Experts of a small language model.
Size: 10 layers, width 384, vocabulary 7968.
Below are experts of layer 3 (counted from 0) of a mixture-of-experts language model. Rows are named gate (a neuron's input weights, with its number), up (a neuron's input weights, with its number) and show model dimensions 192-287. Each number is 128 + 32 x the weight over its row's rms, rounded and kept within 0 to 255. Numbers have three digits each.
Before each expert's rows: a language model's description of what the expert responds to. This comes from a sample of Wikipedia text that the model never trained on.

# expert 41
What it handles: Film and album contexts
gate0:170071147159099124128129162047115102093124139169068117095113117113150133136212150097117117149066160163178133096125097086088160152112185119125100143124155139129149139155171172127133138153116133107112152158080166133209084086126135154098122093133151104122203162152114106042160141205145113172
up0:054120122094183129132135144134140151147161099065180071110159129159128111140124089101127108125188088135087127187140167142131108107135081124099155100108106148093069096135050101112062111124174145116159091138138134101092143168176104158130100149123114236175124134100089122190140119095141118115

# expert 18
What it handles: Abstract nouns after prepositions
gate0:165163130126109096133159079080095125124060104141105186113147119167119101162185108162112140118155056153115130113099142130122094170127154108133147136114185102086153129159080108191144097119161111127142084104125167117108117169118195132126079161121132121107111085104129157133181124101117149171
up0:132179134129108082131158113088105142113043079154124186130134124157111106173176128110076125151153090096127126134142159139106068150152148114140137136097155067122140124135093085178124139140162161151142124097120139140063155165112198144128097171144123135103131101125119162128185135113102172177

# expert 50
What it handles: Attribute nouns after determiners
gate0:170112168131136154149131147118162188088121123074074134081115108140178142144152104091168114096102132112174113165081112132109178109131125158138139148091172114122107051126151137141123128123115165139141126141126189144103134156133122124112193075095053126155085164133174165136123162143179154109
up0:059146101172129077125074142080111078135123164172126101129188104064081138149133096168127118107111107088077073115131149034153063127122131112107102104161136147169143154158070093152159127116102099153139123095140085106094101134105108152139125150156156152118065047155098163149136116153141129105

# expert 3
What it handles: Taxonomy lists, year digits
gate0:123107119090111136135124121080102135164119113096120104121172049138106149088154148100094043133078122132154133114097149156139053078131145141133093073132056115102095117099197136076133137126133137129119163129121137199165117108156146100042105170122133118188088155129153156132191145113085163129
up0:092089171117136144113157095085123118153109113149140121119132094149089152102147152142097044165092172150132112129137167113113097126142105112146097097135126123138091136111156154070161098114191172136169117186095125116139116092119114152082143193084114159127126144132147125146173147133078171181

# expert 56
What it handles: Word-ending pieces after initials
gate0:178125095097141075115114083169127076130136063125156115150142138134078128125090159174104155109123153175132171136171150148116171149121140139086135135151124125107116123175138113117137073124171104143107122130130115172161155076173145127161071158140112083061180126164185146160154146165148076156
up0:139049091107097037132112122176153071164162094140155138163173129104099159122132154128110174143140127146126176153141091104178162122087137184136118142141139164101056134212136119160127092107148146153130135142169124120141150067184109126075100135151099107060213102143153127152085132131139100135

# expert 25
What it handles: Institution name nouns
gate0:128135154068119107117152125148176136154172139110141115125236059060102136157121141185065054120112127101124120181165131129142117071134063119062144150128128110063056094124196154126143113147138142148221148110156140149177130132141110164154119137124105089118110131141201183158120099165164167049
up0:121120131097109125107121114106087117124097145107168124157165119096112110092175136145161150140148137123102126173169173125186130045162108103139116183154150147137085167066202114123199131173166093113205116115168078103117146091175118144159165091094066095148109111087118104187140129142128110120

# expert 12
What it handles: Quantity words, "of"
gate0:134131166172133149138146112119107095148154171140142132087118124131113113113113093064170122123118124152167156129128094167102130135224186163116121159094105088139116139194102131109110117113057131099128068122113223152173122126079123120175127098126176148071138134112069114111135093162098101173
up0:096171132141080114087122128124145115141081166146146072117107143099148139146119108195077144133153173142132136071086140142171168102074076102102139096166162114128169135157134106140146101207164141138111115117125074193063150105170155139096083112091123131124104098091211122124094110094137122087

# expert 14
What it handles: Debuts, seasons, table numbers
gate0:135120094150149163101182110106089139163159130127116104112197112161140151095152201105128145127146074122190135104113151164134087175151106137127138159118097035160124125158141135130091092128114105117207109183115099165194154189102119146153141101125124146067210128077137165100128125170159113128
up0:141082178104129117191155171097106110124160152167141130146152085119135093173156053147090102136139155068137079110084183119183151103130073123117123096122180107126090076125143087065167072136146130111167125092137111162167097161134163177141106121128183121114140186098086206119109157100168137115

# expert 27
What it handles: Capitalized word openers
gate0:153113166122204155115173102171090131076124104101117133066086116144146079070156127121127144085137151122131097134159128102154100123205095104152093080086157172164100148182096181174118103084047196130126171161106133120191101097139076106090143097191151119122112095120192126130193161167110132117
up0:146146120195106149158084117154154134178109127132145180100052080116105124187029149130095206127127123149143170142177140088152119145168104161157134115151121189155099141123125142128167085118119120166130146142118088141130106131133089090128108164101104195140191098116124119104107136128138174135

# expert 59
What it handles: Name and word fragments
gate0:194128087063163115171148139114077159112206127084093111103168159113134104089152109167121063122083116131119116120097124102135151143175134143153172142210129097174156162113158117207123066168150110108149094179124141093100130108073141127106155070168183098159113075055128113106157145110138152111
up0:062127182156174086077135139134170101143065090150130128155114110144102155166140129080128128092167157067113156168141123169101068158148127167112063135031142157157139124156132129059136177119131114150161183081121153120096096190148144157162106154102096114093109138186125125138109092121095103110

# expert 33
What it handles: Institution and office nouns
gate0:113092083157144131085155108158144164150092086190070144108094135137156063178080168165168131109110151160127124098122091136198133093108085075145131116127147157139097151100147119160177151117138153142161047093113152097087103122128109132136049122115108112115082139115207175184072119051147172132
up0:176181180100070068187130146118143101082144154099177090135117126125113146127154098120104158129108151082166118181116165121053128135112163157139151158078106075079166094090110115127082103117132090147065169139135103142219187148112176115104181120144142161125159150130083143085170101137095127100

# expert 15
What it handles: Given names
gate0:131110156141083159072137090146085128127128122056127110174149133113118101170110183108116095153131157125119084115118108119139072166119123106157111120166122138105143116120169100116098137084181089127077134192136179241141160076061097137103122116076111105130157147092198151132151108085137126175
up0:105133102152112126168176133079140124121148157137132109111123127200108147091111104130137092112158117164195162090136079123096117065158118155139141153089154120173171148153135159150117133095146125134151172129141117060056110110154161190102180137209123128130127148141118165089094223167084087134

# expert 9
What it handles: Non-Latin script bytes
gate0:106170093162135106167120124111104190177156122110151185105147129081109171065045137097111137142170104125143074133140162133121135135142113098137105156064115135108148106165102156158194092142108169149152135071142071108162170188175067116102088118115163129117098148173175136151110087147134168121
up0:130132166102116126092161130093119082089108136087143076153166129147144103175219091124152141117099124130114185129093088112126142138144146147122202116150186113176108156077165119110090162131146070128113160164109166123105074068140168144147161135151102123146185140125136103120141185110150083123

# expert 47
What it handles: Musical instruments and roles
gate0:196156165117108137110155094129145176157156140166076128075113118202107165097124063133099085111146135103126173124127088105140078127137102104099103072112128127092105179107139120178128097117163153153147094105122121131084093126169142126108185103155173131065111193163146170124161128158116182165
up0:236135169071095115110108096157146151160149106180086150113109116197089151077158084148132095143116106084114168111150076110125094081115130107097112075141147164117160141111134124142118081132157171161130079113106120115078113121138142073097171129094171129090131220135134155077171157173084173135

# expert 39
What it handles: Colour and place words
gate0:000154144127122179114155123178192110121114045102174176117140122125103162147155103096106132109126181126103100167129141130111178098151155113122127092123124087119136157086112184183151168157092128113112085106094101148157176159133153115126171160116165116128116141100138021180137126112149148100
up0:225108093167126096133151118154149109136166153146100171137073115172126082107159115108178145163119099145106138153117210110089128103104082105113085210100187134104085070104193154152185121166172154173095155136135130136122091141099097105126131128146182144145089139094177146111061132152125142101

# expert 45
What it handles: Common adjectives after articles
gate0:153118156068108084157196123156073104182096068150131154087099091127087124144099150134099123100120116171093084128125169112162087175121109100126148152169169141114136170130156127108107116150175119154204170158102091152108096134089122175124106116069111096123107096100152154143139127140172060080
up0:157131150130122074128140157134168093148108146148131179154124132170123113162192192181094132159078157201147170128142144143185096202132152143110103135159176113167142123099171136082111105112147095151105151148074154167131107121066117178133090081115124106118131085170080133160051159191157052140

# expert 23
What it handles: Prepositions and verb particles
gate0:087094129120126151167137104095068135110155174134067128107139166078134144102119104105118122184138105162123157105166140120143109126127079140099063092078087178121108132143118183050144181124125154104176107108141119090120119163144140129092097094122145128117163096105044094162162049144085173134
up0:092118164112149144182112143052108116115113158159117138115130116141164161142092095165100134200159080142144117113159143117138068130162106132122121124095080147101107128118149115064131141049160198124156119107089122075112051106064079077134124168127141130124147167126088120163149072126167181161

# expert 20
What it handles: Taxonomic classification text
gate0:185133082173107159085103122175039148176139126103111141154117120183148112121074097136183097085141119085111084130142121182138110104125188088093131126131157079072050150048100183076082147121113114116149137142137174095114077182158073146158132103138123131185143034153099136156176134129060133068
up0:050088144093133106132143108104175101119131116130128147137127122062166187145090127142095157156113127096170163132097178168127167090122129144151134083113095132125170160112115133134126160133118132135104139146069169088104158122156145121126103148072137118091164169117132192127076100150166177104

# expert 46
What it handles: Early syllables after capitals
gate3:152126107113170166145149078173094114102100104144138161153209117149159141088086117106094077094110094080195084210177135193131094111132090099129081104177082103099102161148127131116142128154106145150110141164138122173114106121157127116171120104173129104144105059135124160108142210140050098148
up3:144108179129133121153112063159084155108128161128141170162135059178141144097076118099119111108102113066174127184152157150136126151122114087115074119191098051114095118150134116145176146153132136181106179195096129158111082123141113098129111139191127120136114051097130128101135184094128057175

# expert 31
What it handles: Line breaks before headings
gate0:100088098074120195149191106099082113168117110108100143179148049092126094164111148069165129142128088111195163137172162163144115082106119139161103108103141129128119173175185128098115137099143103117066200181146105120118134145103082167128165153138090137136111156123202159130165070129136114112
up0:113167168145120136120133085165178141130148117102124111094085138174184178088165126172148117109118123145066109084074096103127162122175128101132122152148127150146098094109109132144140148166100138096155049110130135115098114124119162115109073141075143114128172103089102103134104155116184128135